From a checkpoint of a small mixture-of-experts model trained on Wikipedia.
Size: vocabulary 8192, 35.4M parameters.
Experts: 16 experts in each of 6 layers, 1 pick a token, a sigmoid router.
Training: a variant of SOAP for the experts, 256M tokens.
Below are experts of layer 9 (counted from 0) of a mixture-of-experts language model. Rows are named router (the router's row for the expert), gate (a neuron's input weights, with its number), up (a neuron's input weights, with its number) and show model dimensions 0-255. Each number is 128 + 24 x the weight over its row's rms, rounded and kept within 0 to 255. Numbers have three digits each.
Before each expert's rows: "gets" lists some tokens that make up at least twice as much of what it gets as of all text. This comes from a sample of Wikipedia text that the model never trained on. Tokens count by the router's weight.

# expert 0
gets: " |", "|", ";", "---|---|---|---|", " /", "|---|---|"
router:110095124105130136152072149169121121121139118118131131141170088134154124128153093128156096151125086153068150115125123121099144138140164127132103133098128143066154174134100150160145082140150180126144162147103122090146165122101142106102147151135143099132150136125128137136098130160189093162125143131118139121132087117122135162112120143118120138145128137123099124109144157131104123111173130103099151151157172114132109111120083118154108132107093093128169170159135134094117179153142145096141127148151131133133087097083162148122126172091153104130124151147110136140154113150153110121169116093170115124162164150141130129127149124122151136124135113115144107105082123089133173118124147178147132102121121100147165137180096104124095118136114081107140108176113122155119137127159110
gate1:116141125168134076101122158115151092143115138118116193125165142154137136114088137121128159177159101138104124135120088145145104146149137131118139086144121122140133111118076150137104142150160156155152160123116080162148110153168100097153141152128122115104093130126105117127130145146130112118173105095088138121107168166127127092144139109136135139133130169100102148128148111126093132144105143147160139126120150129091139134119078182172111116105129132105118118142097122098142107175155123132121169101131122123149137127104141106100123138129118078123133138134091103107130123033121110159139177165122136113153175133185125099139154148096133098164110081098115153143133119135125146175100122103098137128135130155143139146130112138133105167096186146140080097123103128124130136114129148
up1:164131109121128161106131107125096133128115134121103097118092123117131124138128129116096117105118168148132153141152150111111126115132158080107100166145101108105120121135120152132110094114120131113123071126154154112129117117117096163093095080116181114143150154112141120142113113108114165121114160117143138142172089109152127152123111121130125108115135096161137126128078141112110118129160136112124152094119090097141086094115175082093104156127145168109152140124151110102132173118138147125125114162162123123102114131161109145171175130100117149127127126169178169152106139156121094098071086129132131177094121105075078125144120078139137134103146161146144105132154128131127101111122118127146097102146112111140107109114145170133176089144070112122197166143154138120107143152110119
gate2:128105137094152133174104141083094109128137095124110120119139127116166119143125141151125123138132143119170145108068144088106081136115119119066142156120158137110161113075152100117155130140127087126131135089113149138163105121071165141110131104117093137148101110110122132125132128114154114146184152094136148118135131130116133134108167169183191129103145126160145115120133132157186119117127152121093194138080123104132130112144143104110136142097145162110107153126130112140098138100117129105133094116123105152122134142098121135093086128152146098156127180135147152072155079142098086114147169118129115144132133145150077131147134110155119129143127115133143091149108151100134177162109181121128121135124168118131108159129131149112145136121142102143131118134131138102071126166156135
up2:139138110115115186134137078084173151175138109123100161094119139128121173113118104123132133116141152140147105163126130109135116155179147155122118138139119105115114140114121116131137133138102091159130105105103147150136162156119110072118120160101134114110154128146153142133097112160136162084124141123139139119145137115112122109128080156108113100146127099124120097118149117134179147172103149121134130155157132124157083127063109144168140153145140101129130136113141125158146078121144098115119111092124092125069144145127124105135141113109143138150172084147105149128106142162151163124095106109123144120120076125130146139125152117129109146084095148109129112150146125079107101183166096141121151116134110167186139086127175125171135112139091135084100134068139103172141147124113105
gate3:104123130117111113131118088143137155111189171140157122105107126170122151151125093134182113070152171082125122152137116114106113144098107130144083126132142109130120112132150141157139147112115192130134105099173140105124120171113089138079091151180130128129115153100142083117114109140140156099113123124095107114126115112110084113111151105136111154108098171117154143160123109111136141138151123132143120119106129107098138117092104143109141145136137183091111104132132158117108127116101108103125126121081131173160141116157108107101138147157153119128125162124122184084097116113138115131151154100089116154124078083078128130117153110053077137120130112096147118125139115142149106126103100114094124088129123152112109129099115165115154152137109113127145105150101122120151127111163169
up3:148122137107164076128110183121138139116096149072098142112154102100136119104143158121101162128092094090170117145143134106114165093154101150105160136124121095155138140142122110118146130152147159143115157135105143116164173104164114106161157135101102179153128146124135117154130098152137108126096091125114147153134170148099120125142126145103096104146102123115110148118112121115140116112120167130105115122157148140132143181122080113145140088150138112198153123125190106146101157151081104155115153130098171085115158121100148147126131122097111116137094101098169125135102089166122086119113175110140169117112128104112125137136124148101105100149175118126128131129107110170121139138155109140097074117118136110123158126121139119148108102076158138106166109133100132122116115161125111
gate4:154132127154163117102080125129107126130129126139087152086153121101104143150125064125113122127101175135127105137103156149104113156112164134119108113118104125141157088084106103185115104138115142088106124144076104122135108121104139138149133113109141118151105106139108112135103126139119156122164146097127166125139108160163146152140126158156131099128165121111084141071158129101114162130143083151150123110121154119110109076127133115120102152148082123109130145095116126169147121142143143124118122106120102117162140146095147147146136164120176142110170150137148124087136147144145174142093116124137119106131200130102088132129142119141151125096137107114168104136071191196087116128100144164136123166150096119124138165148144104150108148124124107108130112145079154158107115133142126
up4:153126157160110110127135138118160127104119092097140097157078149178121145156161138110144134138125119122109124125145104125100132116150144114131112119138135130099086102165148170122113122129134139140145151113209174126130144117155112117162150112125120124136157135130142122128164109144157130127106129174091129092108143156132137112146116101060137133107122125114155128170121082142150096091101163112080148114159128129161135125125110101160200144125162134186108107117121123100140155143132142124105124152131111117114139109135156089124128083119108070123109110089129164121122102135096138112135085090130111164153088127156138115118128148121070099158160131177101137111166096103178099129164117118104116115107130136139118101120138165134109069080129107116135140142142101105101170115136119
gate5:120100064122118155094090150137117125124097120130105124107161100151145077157184162140129158086176133159118126152126085147088134158118170183113136112146125165129120133119101108141131139096100082132135164167118158143104118136092154142125095102100126131123156128160126151138166127163104117145083176104150133135151101165131127144097153137079133129100113109166117136165128139124138129119166150107114139110102108134110133141155102099142162131122104153092151104136116115129145100102131139138127142127069180115137084129133127131108095112114115136154111130122108136156135073149122138112105098112130117109160087145090067125130112105106139105143175153120118111087125123179137133123076152152146120140101139152107140125153125123098131103143146173128121147080134093137130126141128171
up5:121133116138094106124130147096109139134135120129111147139125085121112192144117115161116088134126115073128105126136135109163141173122152107119105095124123145126113106097144156179115118124157107095110130086139101115117136137094152134140158122159116138119078089074135159083110170136138104118134105129123104132132165088114137116125101089164110137134144125105166131132124112082133134137171067134095129054126114137145119121124107145120117099121104127142129156112132134145077126136138144120083112133111116154115091129114087162115080090127175133149138128132136117156097126109134130114095143124103108106127131117061160145091128137135097155163139086100113126091141103130133156113163134093105116109160198118159134140161097141123134178098190121115127129110146134117169138098116136
gate6:134123111139134122119099095106155119148166104119114142115123124124087138152152090129158147130177142153162141086056126123127121118145111142129125164139079147141125162122099109134092122113109103148093164134123108147142163129107155114142122104134146143110166142110147104083107106152107115110070113091106109127153100175188166149137088131102147102109148128134141098161121117152144140111140128178130107120132104104135084113118152117115123104156146134114144176138130163134117136128127128087096116171124110119154105127113154169102100116160142126108142140108130161146143115175121136156154109137139156182138152150088169131140161096125103154130114080060120131148101146104127071104084125073154135134149094131139169116153143109136136111162152099144137142117107115159125089139128134
up6:139162114102119151177137138153137191113101159130114131110145167135126131131109135179088127120091093143122102174178116122128134138104121134109117112153172101117159123139163141102151161102140131150162120157118124111110081123130127152141146134158116119131123111139088129135174153108152109093188126161190142123115124116086117105056136124154123144145121112109149140114105130112153132121095170119139152130079127162086130137134112139171158108108128125135124051122109070106124129104106152152155108094121132166084135158154109102146148120159130155131143088135103120122115129107128112115114138144114116055124124149152088121104116115152108094089130115151168097111122115143116153118172144157120155132134142108105108118108105152136147093098114149117122136103158121111161156139130102
gate7:141118148118177153117136124142159085133139134117114149135091146097128134152155143139147095123118111153117136126110104105140154128118135155123112096111101167124119098110111110086113140091130085123169100179114107140093131133112103116119090119128108129120118133147096129106127144129127133104142122093126092126133092145117123126125094102170138101153094107136144123068186124086111109117159105090103153135112168107129072115161098134128085115081170126132123127120105115083129113170136146128157132112126131116097131158094165139178094100131110160163142117108116112121137150156135149146100147163144169124158123092169129096112085114108159144162163128116119158132130111151105154134158116195151114135174172085143157119186074122101155124137133103107142140107132145093116157112134122
up7:158129108190102132065106147098125126148136050149110119151091159146126117157133139130136124136117100137148158154140128130136155091153128125140100123164091125124123118137136137139152178145144108138163092076133149128070116137140124137112136122141158136122133092075180148160118153096133114159136129163136121150094095133126141124152103130141112107098128132124130106127123135081121145115140123149106122140113110121112159117102086134087155188108139121129110133154137094110113116188105120137105183127114138154093147113146150131148090108120155141138191121091162113120124121161120115102136132129122147139161070111155113093138110145082121157094163120112158179139105088150098128170107116134082119123130116127146153133149150143148129110116169105099119154092134127098105116101087132
gate8:144125161093161114120137114127109120128117089111090138124109167145165134130138117153105139124176094121169135164087106120137128111086122117148098133116113138113124117107150104165093108133097094156143141051101133079177132096106085176141123138112158096126158137118155126169099108115139154134108086096127134145127165099101152130091139131129157087138106162162138163138109115150153134131104151120138104118119162110139150117150185130109111146091112099100113159102170114120117114154126129151114122163167108153095119129129094149131165135161125157162120106108105136086128066111120140131126156118133148118157123106114149089123119155108105092163125101118122153139128173123092182088108093103127141115107091140130139118141151133120123197111130162115119143112131154149134111156121154
up8:134107099089160119140092123125141116162107141118127200164115141169150110131108128178140142155172103119117140149145123146159156094169101127100156121105151112160117086135078101126134120127100124159107120101088131146129155116138172146120134141098120135105112106141163110153177129139096162158133120128129097163125129086128129127133083152112136152125132111138125108083150137105129124155103165090104120115139127102171106137098181116118143127141130110149129145098111153142106090093130130157136152111171153095153152084098077081191075123146110173109140108140130119058124113117116184105123132140139092120163104129146128145137125136101115147114137100161107129102122103135109127110154117157119088118142115100110152122109106113124125103126149125101125137119112174144142152082157110
gate9:154128151135142107132154151100121138135127129172185138163122155136141112129180136152155120137082134144118081162100095125133159109157149089126156092131101174183156144130166181129117135139131111097117125109104141142110121127115110116144130103152144117209094142135135148091146109125163129109110124130115123116118082131140133159129156116151169166093141127121103124101144150113113095130157137121118122132113096119141116157156113154129140127142116123159090137117157131139112161182161134145133129148176142130139146140129162111097151170153157160122115144137114121110084129104095099130132145138154109134139143134134131147142152104136137163124110127121167112055186150122133120115164110109104154119099108158137075090114109087136108148177086129140189138137108112167135102100107089
up9:145201115162107130117149141119140144142150150155151144187132173140134099096149111170132128163090100146137110109145081138151158112124160132142126059113115151104171163162156164136117123180109131125087126126123097104143131124113132141132153098133137127144137158094158154115134104145134107101123128147121107105136138118136152139122125125132140129112121079117128088118141160116139139137146169135142133126123115138107110176166141137151152125096113095149108116113143097114097150127134125118149095145149154084128141143177174123139149188145145148155098165057098149106128149084087144099136129137153120098099136126115137153120123129154139106132158181152184109085161125116128114119135110116106160136108134166117108099129132096132095122143073127137110112136174105165149109082135132
gate10:118126164086169131117141094113117154130152059080126143120128107105140122097137149109121088115131161140159116119075141135160158114091106142128138116107110133090111174174151130103107162127158141102144174109114132090137127133151155148111160111121138121159080135146102113135104177121110162118162112144131133125132117097128115133124161175164136090099092089131092102119100120110122081156128131129087137125118122132101110138121159094092152139116118134057131122121145111164171154114139140105121135124127127140149124153092128139108102123162118126134101120108110100118114086095080104121132120119142151134139093148171123117177113132094093179122141149131186156116106137136156145130130122128119103126105121161132087126102167115155121131075140149095073127176148132149129099130155134
up10:089132146134090131107101082137132137133169139137149126119126160122122127103135143157126156118177163134176125142108092121127133086111167113120144148116102153163173116094169132158130078134101119085138150062145140143145168133116158080136092142097119102131154132122175170183129105138119135151104135124094160083167105104146112127125097113163137155142155091085139177110119101148095111133177163112136100152159095141126130130136104144157142141107117121173089136115144115152125100129112118126119157137149111125113140140146140115104118098162122131123148127131117169115146105137154120110123137088119169091158110096116120125164097141100140140142149150101097108134117150147141169142130109098173131173148162112116128142141144137200126071115100153103106122099110131120101120133119120
gate11:122151178153109132114134125175149115094183081097150178148123156152132133085118099167135135152097110159126143123076134171153162111126143146060143133146113115103116129115151137143128110113099119132155134142130099156129160147115164131101113154176113151130119135147106124110123147113116105104172175110123122122144132132132125147083142152169132112172109104152112177143154120134153117162121149119138091101123142116192121107122071147156151137157093120135129110083130154101166151099168136100112114117131137140124099123127106147150101136093111109133156143148092115109129121140178129116100143139096091161177126124171102069136132148148131093135148127090175147129128148145150110155142118151141143105140165138121131132114132153127184089146112129102132160129154122112110132120094102
up11:149108118105129143131171118079111134132104191148111066106134112107124120161146155091100135094147121106131096145167110100124098129124087111189136119107144135143146139130087093127144141145163148116081107102146169106132078119153092112167136113098161096102133130109161129133128109132137153159085079146134138137148116113115140107168111101122143123088155138109152101116115111104118138117146100156127155158131104131062143143150152074092112122110143155145108126167137118158104102154094116143134133149126127137115147153132144119104152120176161133102107119096177130151130126132051131140157128143162186099096124118093138182123129131118134152114101128175086124122121081097107119112134123129113122137134092123139122118129132123120097175101136126123137116123089121121149137116140169
gate12:086106130152136132142140134114087090151154117125115145119137121132098161145119152134132129131160111129110121135131111110116095114158133127147163156114083148146095143100138152096113112107166143133130124073121139119122154143111103095123100121140119149130155156149130127138127108150162137153129103140115140044130094167120159109137129150144079154119137130138105140122129127100144140122112103112121136139116133160106117161134170127121152112091111130090133115129145125156150132117097127097132177093115103153165104131118170084127173141121123064125127108082184146175135144102082108150151147132145133149183129101119093065146138148132149107071172124144119111108121095147137112176124095117105150141091094114146115151130143131095102136158157143163079105079154111107125097118087087
up12:099166161121124090129114126081146131153090085106092116146119139107121139134093098130166140130100095106137147134120102177092128111118093151136128116163145104167187108123170128148098151147114148097126121156131137142143126113150104138121107139106118097116173109141135126100149126156129120112144135135154123090115124154159121152112106111142109145118097134136179096164148110172126100125098090178148094090113138142090148091133121114114153103128138155180108116139140151098150124109151102121122119142182184129164104086130123168113125124113155157140129119107145140129104124127137113096123124067093120161134126142129144142116127124094132113178140160064135165106118143131140102063086140149135114127130060127128119123136124151140139149108148085119167151117144136089105111131144082
gate13:133107130128115155077120125142142151158082091131164160154116149143122106123126145155109096104067130117139132141117145077168111137146075142118115150125117143118133161115090065108110140139149135149138129101120118087169124103151142174113136090158082107136193078122146114152171121154165156144089160154172130133132130128122167108158139131133070097080141143128111138117131123115135119116121119138121102124094124139162115097175137155167147128123100128107125159133105119144153129071135110101101141095136109084115182130122146131116102103128113122092118084132133113107134152116162139110137112121173135135141140124111121100139117115118171135132129124115136117140065127099158157112108134091161104150149118125159110108099083178160165157127098142148119141118146127130092152107122133
up13:121105135080127160098123158131137134162106119112128149128123151146155124130138128129125088135134068125123111118116132108157125115141077146146127162116092108116128129114114083101133123144127152162137151126135108086176109124145121172090121087140091113130200097129166110130171128137158157151102145137146150125125144122142147102172108119131087123118161139126104130132132119124164092124153108132095127096102124125169110156164131161180137117093129136097123153139103116124148137085149112103149164091146115074132186101129134136105079112118101105108110097124139128099106149110137167074153110138196143146165164115118137108134115126145158125113144079109098134148098136085146182130101160101150126142162143107143124088128113129156149141155103102189112139160138130128112142129114109
gate14:099126115140128116093118088122119132128123105171133136138088138133112074095118165140118146115156161147100130134122089125121094129174120116117146101105154172133132131113127117108171102120081091113108084145124142127141157132138112128114150115132160157150091129131125110094158106189118148082164113117138128115100122090128129131135106092133154112133142153117121144090139146137122167119112111133159102125091103138092064158177151129181122148148116161104130161117129161152130089100112166135156093127125110186142165148158155164123088117128090144108097156135135142164176137121131112094130153122135100172107132108113122164110133143113170138119137151113112153135150129102101112140119079132165158090161119134142104121109137161097085117157104140124086123077142136140118088112102149
up14:131132109131124114139149142093150092177101116088142140178126120150148119141128106095165100140125093123124133091133083136158127139150126147143144134124099204125121108118141152105163126158139128142153112138140148086092162113119096165140142091124128175089157115149131121107096157117146123138129106149121141107134147175130122180120107134166141115136124095129109095147134112148141157147143125150151124124150097090064113138105137165155079086158179110098128121145096110107124141159159143085120147086115131129125155157113166147141107146142128118126139169137125144077113153131105115115142144168146133137101141132179114116153172125176149127135154177133145084131156163110133090123122137126120091148159140073131140107140153139090130100135118124142187118093109122155122149135165156
gate15:134135123125124094177161171110140123175107067115169090155093127124126107173184072109156168112125148138125123135168078140144127140118117084103112127141121114159109086154102146149105110116116099112106104134150135131140128116130092135157082137129114159160164124127122105131126082116082144140102128093124167127122115136097090123144109135121082158140119152118110114135122130142130108128146130135128079145141099119134110101174115166157095137116152148158109114155115154123156160137113128124147108091121153181143104132130146151158134097154130124150134174119137096155169119124116113125129108095111101046156166136077178122105127142156125114127160128136109107144186139126101164115134122085113139132121151090158107094127116146135140117130094094153129128131104169126146136127146140
up15:130131088146108105123108106134103168119129169078130150122133113107119137094152173121148131158125137118139148069088166136085143124172124124166155094081147180097081148132183155101144144136133126134102138131111144118125093141136145184149167126138118153132104135108102169121108129162158155154139118136108104159116133139170116130134163152167180115121108113132136122133171149119132120139052100112142185125139121153137148110146156127119143155169110175058124108121182136112140091150150143143103144122100131120123121147145115106146169177123134138106132062135118127129078116112130084161112139124136164151116104087134135107098145114118111113123111165115119154105144109091147145138143145125134119121110087139106150109149128154139093129135151125132123126138143143121155138164132118
gate16:103133120058090130129131126180153128126148129111155163133132119154161067111119145088115081093103125141104106146174090152118141126116119126146119158098134129107179163122180137063083116147119164147127111134169071117126084144157177120140132117088080151137116150129110139135152164144157114133134086087117081133140133140118075140119129154146136087149097150107121123101129136074111148073112091140120094088135136119147117151191101096125147127138087121116135114131130142117093137113109126111115096080160155131114125123128130146122117158144105139117155109123152111172165140158086091137115148112137140129122096152134133125124140133152099132114113132111156159105130148123124104143132144149081136122135151116100154125135144138171126104137133136145165133108138091107145139108148143
up16:101123134151131129123147125119137096145108137127086109106096187111138094122136170152157153152091125099148175111135100110119134143106092123147148090117160110140099088128096109094171147153113114097120112117102164143140104124148145108099177144145083138146133136133145131144096139113120166171119110112101145162127169094124105092152135138135117106123123094138129117099102107086195136131116096142130151153132156137112138074098175099163148123139135113137121166186099159104142134132126121156127170151130063122150116102131112134104116139139144124111112159176147147143099142144108135098111153114158132145091125123134127130143141108149154130092117140140068111136112123150121129115161145128133130098130125089173141125118125127109152154132143174157127086093181108156142167188115164
gate17:127096115156124139148085108111152107109113131131174147105102121133084163137148095113132133160148127068157129135102119075138130117149129110141106125176112075163139159121164158112112118109116178076139133125148105101160169127112102152051147103100096101129135099156173110111119142121122150150180156105120115097119130127147132135119115152081141161085160083142131134094176117138107128092141115120116153134146129138119116111088118129167101139141146121174134148134102144161110096112127122110143151136098117168132108139154147130154109081168144121168155115091153114124148136118127153150118121116112124110134177123096128115138182135157115126145101126137169134120134202115102118137124132101142121119158153134171145116092118164127119129129089120092129137133133148106124157079145134
up17:098096154120108161106138120160142129111153120158092165158151120112120091112082117114117088129107159131096147138131126124139118156110111146099129163145117117138114163090154116143166123157146144158133154173150153138122160145120151092128113136087162113172147151129126090150139125148136121138130132129139075112118119127123141118122183138136160158176119130132128143103074115082151105137123155146125153128129126146182112142150103148145099102130106151140128157093144083146107192146082111102103076122122131162131091122135108124130096148120160109110152176161131161128099109153110177164119140178147110133159126132093157112145107105084120125171131095146121113143103084133129130131128088168182174161100130140117120108157143134112145121136158129134129128109158162145095159142095145
gate18:116106118158127141135140104148137150118148155075131150166129140151137119111101121167136149102106128117104111097126154094103133127143156165134097139145096100083118121073099122181147149130120178099130184120114110124166157080144106133118162128138160097169141132110118106142156117117137100144085079165134111107152117082111094121077121139131142115170121113133132147156092114099136089104106126142135091152111106131130156141123121136137180125124151099124168107159152141121142132110115132069112143119092138119142142125159129094118172100120157146139145129150151156130137120120143124101184163090162152113118157108122133109153172130137136128130090116160086133084118183149137120127143088139156109096092171125134183107182118139151102138113130096128141125170131132133154126119126112
up18:141130152096110114120135103117172149110115155086122174204137116119136111096121155108120155108124121163095136104125135118121092101138138136118142084134139160093155138066120132159105137148112151123114159155104143150147139122104092149140128090114181101103138088131116127115136157153112163155138090178111134089113161140124110117109112128124099100128111145091138150151088156112131134129092124161145132162133096122131144134152142153123087119129151115132162111131139135092131128123137175084123158145112140091143131128151133107091172085121141104117100133152135189130141082139115144055172149103133134115140156135091106127139165136121110150113113172134061167130144162120120135112130147117137117124098172131135123092165149151119106164084156111122130158150124155099154126153104129
gate19:127155111102153120115124099154113139144112106075123107124119069141087106124123154080118102109141125119151148109111117141120139110172131123100179127104148143119113111124144077134102132158124128097094137164126131135105100128081121132122139141123137093137121092165153182189147119164101135156175134137145118114140154138100091118134172105135122125120176117106092131114118132135136147131148167131112086174082142082188132129125181107103148121142172110149088111132103125152147168104138141136095131132158114110134133134117157149088130142129108110130165100123062113134159139142103089136076108120110157085120150103127122146107143142123135166159150126134116130107138163108167128100156152132122089127126127124165126103173146164108139147106113149108178157126159121153160163125134135
up19:129179141103123129115133189089141126154119137162102132164139143159125096095146116180135122151131171102136107090128111122129165144066130107136112114160112096106138115136140152124158116145132147136112146102148133155118133132181138124110171133116112127119100185099111142133125089137090125132107091106124133143140111128127136177136111142104131102145123147134133141143125130119105129099100075088116191146115100183126117139076114133150144119129104141130137143110126151084146086138070120097121117127126149114102131132142136117134117069150136177141064126103187083138129137112165169132153172123133125114115105151144100157156097123122105137129137140120142173126142103107074072154088163102144128121117152114133117140076107114122139132119138106155089128147134132137112119121111089
gate20:137105151151153077097120193172128103102153137089145139156134138089105144142166125095159081129113137114121125118134140137108137135087124142147098123113152145086164155128148115136120116154118114115116114168171155108165141136144146161097173104133127142092158146138101113094124156118157097101110140066104128120119119159118122074164137158126137124184111145138137138145123152137077105156169151123115109135119102123131097137125132119124122129143124175136120154147175114110133133054161077105127144135107118134147140140103114094104142131101090117132119147138142106099111100177134138149135079111136133100070126136151142148122126128128109121144131134134131120103133125138178160127105083133146141120099149115138142155135151110143162186095153087161132127101110087128094134068127139
up20:126135137100118183179128091100130155164150112134114156171167127126132111137117116140121176103119159109118143106138124098127135136182139111121137127150106101131112118116154131099145146121131154147129131120109141140116087108111113096171128101130126116181086084141123123134159117131115187124148119171115093137159157093117130153096102137120146116065156089127128139104088108144113176088099083133114147133133143178134104127116093122154133118125127095070144104120100136142140158196097152199130119137138095125112086131165146112141142110152127166176116085112137127164157166104102113125138167118125120094162117109111158116107125129136141137087104121156135161125154111109100130151119163115106093141123118136140130102127107128115106116150119144092148145142121124094153082167146130
gate21:143161155144127122117136119148126154126116132168112145118134155157120164176126101133134093085176110109101126134102109170141094084123094127104151139126136108149137105129065127079166153146134128120107125178125085109128111148113147161117144148150129122169140114164120132087099123092182162141114130114086083135093112123116126156146112153163147118103155104138098126103103122147165123158087109205131173107117078124060114136145172121098131098094138130166130091127129112136110116168118100119104139130161145135116124135150101137135127130096164125137125080131157138136094138174123114108111095139157131139107110154147159162116120098115096097106122100129157145102112074105112162127143117125137153123103125071145125101126138132121136123132125132102110114147103132073120132153144125
up21:101133108141174137142128092149123118156163118090121106164081131110151129128108132130123149121133085093141107137068095083144118137097124138122142124152168160104137120120149145118081141119144121131130143120096151114163146119108119126101108128109081105148099141126123136111128116122143103097116102109108095082146192138125153129114132180127139099107097163121150157105111138128137107097177143140135092186154121089099108108157135122107124092173098142073095098096171090089080118141111118119103154115098146135156167166113161130165116145085143127101144139117142161103110148162116120124101083139115137134135144135159129172138110108153115104147109123162110100100157142157143116098164127124127106134109110118147105108112069118180142091120112160096153140138142127107130117131147106
gate22:148102110116150086104136130124121128124109165110108115158128131082120089112183150164126137107152135082163122142148107117119137132110121097094163133137143159154129101105106103099120121092134141114119127104072120127169143096124164117114101153125146141129112090147122111098155192169127091159148161180121131112111139126121120147118120112110124113092153142156095162134131083145131119154129076114100125161162151122092066149119129153106112156150144116135097124113181129132130123128139061137159174111142113132156093142135126125071081125115126145146104128136106140135109132125111127153174137159116092099134105119104122109132144136130096168125106152119121134143142077145145090111187089110097105118127154111150131155184109110145144124138125116096138152139129173118125166113159101
up22:120108123120165102101128144117099139113127139095113112109165118049097112135162156152104169132174126097140137126176111143113133153107131115111168116138163159165148119147095145102129109105140123133124101107087167123139135135127159138101092145112149153100114078141158125140122187127116107164151130145117138110098120137117118150118135115128109148077162125162088129129121101157143122136120098083153155158171131118101052166136122140121114135108116096137111113109175129138143107135144101149138170111116085123140106130112121124086091127118127126161101137155120109115147127155101110157187142131106097146128077116107114084115125177140106171087141103119126124119148121142121096124158114127099113121149142116149139166175138073149148116162152120078115116100128164111112159125130107
gate23:141137089149103111142143121122133143085162138131143093119084109119106123158138109125116157159132136115097127141142166110080153166153110139164152109139096140126108103189112142093143143112152093134099160141164113133176154100131139141117081103144115123144131118092125113071162166175141115121096126140131135104164112181129160156120139141131110157128149129159112107148087146129144079148196152111119159094120185110122125116134136114153142160155154097143114120141153100104087116135179177138124103109158084124117097131143150149111155082139122125111153157143145102138104165132126101145085085132132125134138116168153129100135120126141133095142129116096112129126115134152154123153157098082089084137140151137147114111118149126137109181130157166143165144138122139139161139131121163
up23:157139218136139131117132083093177108162124137160128133094113112096105110126176141137102091095116129096117143115116136122132145085128146120126138153138135128141093163133137124139130106171162149101094097083108108112109056135124120132128160120143114116101140126132155154182119175098095149147131107141119170118155151137136070112148153116114132104122129135120121155159115086142176125124101111136134129115130123130103131112147121076103113080096109139126149145106135119148141146114106142102091108159117162093087158113079118105134130144134143159123123125119136155184168124129116152137181143164086110112120110128110132158122121118137123126102105169162149111160167097146134139112120127169132148100150145166129117138124117149127162106164114158112143117108087109123106071150156151
gate24:119104135182129153108114124131139108115108132107149143148166119110121105142099173105112131139149140149124159175131120174107141095105091185122163163115131114145181157092125112138123103156115093137100130150152155133125121102136118134119131161114107133107119130089119183179111123147146056079132095104136101148136117120159123172132165124129150114148106146136088117137147096159151104105148140138115126124061149115130146144119164120189176114090093140092123148147141123133141110112151153130121142104126136094138149107128086152132138121113078160171109110116164104112140150125138131103101146118157117104101094170135118104118136146112164122138131131163124098120104114069100140134105080145116119102142150088156137116100098133082109126126129138144136130164126096109101087129137166
up24:104129124152127127154126127132127117112122113159136185136121138118105122124131120112119140136162077136098128149103157166086188099149104118096109136152154128142170144097080123132108140195105123140078144216089110129143139112123114132094144136133138105155139128147141126131153134105112110096123138181149129174127110109168127146141161086140147126137168130099102134109127131137101168141120120127115100168068137122135159083115114124146156112131149215133140132127135118118134116147146144145150108091126100148138120147133155120139142107114089157125125135117160114164128188105126118102103134137167132126133107170157137142126100155080094140133099121128096111136132148102117120148139145172100079121127112120125099114116114089135117153178100097099096144123127128171112082130115158
gate25:123105142172116103113146117106136139108142098173132158137143108122122071147115055088129128149128135136118178120129107174143153103102140113116120108171136107111089134130109160115086131127138116136124116072159114149134159053165103150083111150131135109125139129122174125139152153098176152169100088161141118160139082096125161149129081095079116124132178130137131127130126141118128157145134102108114137125143108105142154147137079164126149147116138139107151134150121118141163112162122118112101121171152141120086131145158136075140110104091075121130133152141096160145117118094104156120173156106115139132148120130152132128151108141168144108176128134142110105094104109112133092171106096111114148137122107130141136133120121142110174118158082155095116158122151138118128140155120139
up25:060110160134129118151102135106121168131126094164121165148128118097109095121124119107102145125165116123088142143124075124164110099090097117110154135123158122116121112123123127121090132128146152149146102123177127159135090129138143119131133141111137182082132128136140151076156124142131139168126149094162135138124113128081141138082136096090126148134151124129131138135142153128089084151116100139118157135147133118138118139147085123125129169111123130136139100111108144135121138085104094147106158131117123157098132079129094136138071120118151157149121118142090109138175076115095129159168121118138113125114149106168128153100118137113121107143192156182094135141079128130112111173161142180087147153170139137104150101085090140121135131124091138107104111134126108080112112155154095
gate26:108126166140138136128111136131081106178107089159132079118105133084108128160154093118121131124115106110147103146079133120113105134147163104117174124081170184095108146139110130109113097129150175110131106133126146095151120099111143091098110111138103097136169149150137110185117132116147151159142123096167151072114122129113129145161120154137176122132184107146141142108143109184125101146129144110113131133118108122123136101189134139129148100071165159128142120151148100125125109131129116092145110152151119133126148128103164096119088109089122120136167147129134138121128115108128148128148100147141143123138071157114138096103149136127115154118126076131104129129135149122157120124162107112158141112164142145158077113120143106144114100133139147178172109127117094102173131069113141
up26:157170158151086158137152150143103139127073120153164099113126126123179171134112122131169145144110103146082112139106151107099142106114121114138147133097105122138110143123093123098106076106139101080120151113150064138140178142128121161192124126125111124122166134116149106166099125126129095073100126139127195119117114130142131161091113090136122132172145140134138103123120082147159139119162145117141139158187119126107115138136121060090129126142147148134120128153139100073102114176168154123155119158129159144143147107127151129125138128108146087130145132138171142131129122136071150087096167127102151157131128116121123124096124155150130137123105146112159119121125159158167102097112159097128152131156130106102100122126143144139094129130125094163137149134098110139128151124154139
gate27:149117101123112139102150146102124063117118153128128124174122115114111111163130119132107108114155102071129098064100101155151164106120127110127143133112149137150138128153126103163116095099159139120119102117104140182154121103154134104137114118138144107121144086115179148130177130103139138125096116142103108127178126155099128138132100141113138145128164132091126155122140155168162150135142140114156082155110103144115107127121126123127086095152114144119090174092134111162096143115154152185124112142116136160173133103091144138129146128138105175050109161137107125185132112177128130136167107135112154151162146110152167171127074120134072132143125152126091158140127154166114136125118121116153117143129113153130164134129136135135137139134095123110097076132106146125160141134101127
up27:160157120108127150118144138120127093164086144104122096152117089148119112168130130163106154107139111129129155127158114128142112121137108085139106143137142086146136158108105130131142102147160115089135144102103131124113147123134134144146130140128120116119123065134142154135144155133118187128120097087065134104113106133093177124136112088108187151074116149112106099152172125171067138125157128109136100113145115053101076138107150150087092144093156120146094125122155116173087110151112170126143092083102181120146120098153139075156172111124162127133136154109107127111134103159147136138139110122121119145161140093111133113107124174137081150143132151084096118136114145142129137119104134125115095118126115131149117094127125124106144147129137103121151132125085153107113134107145116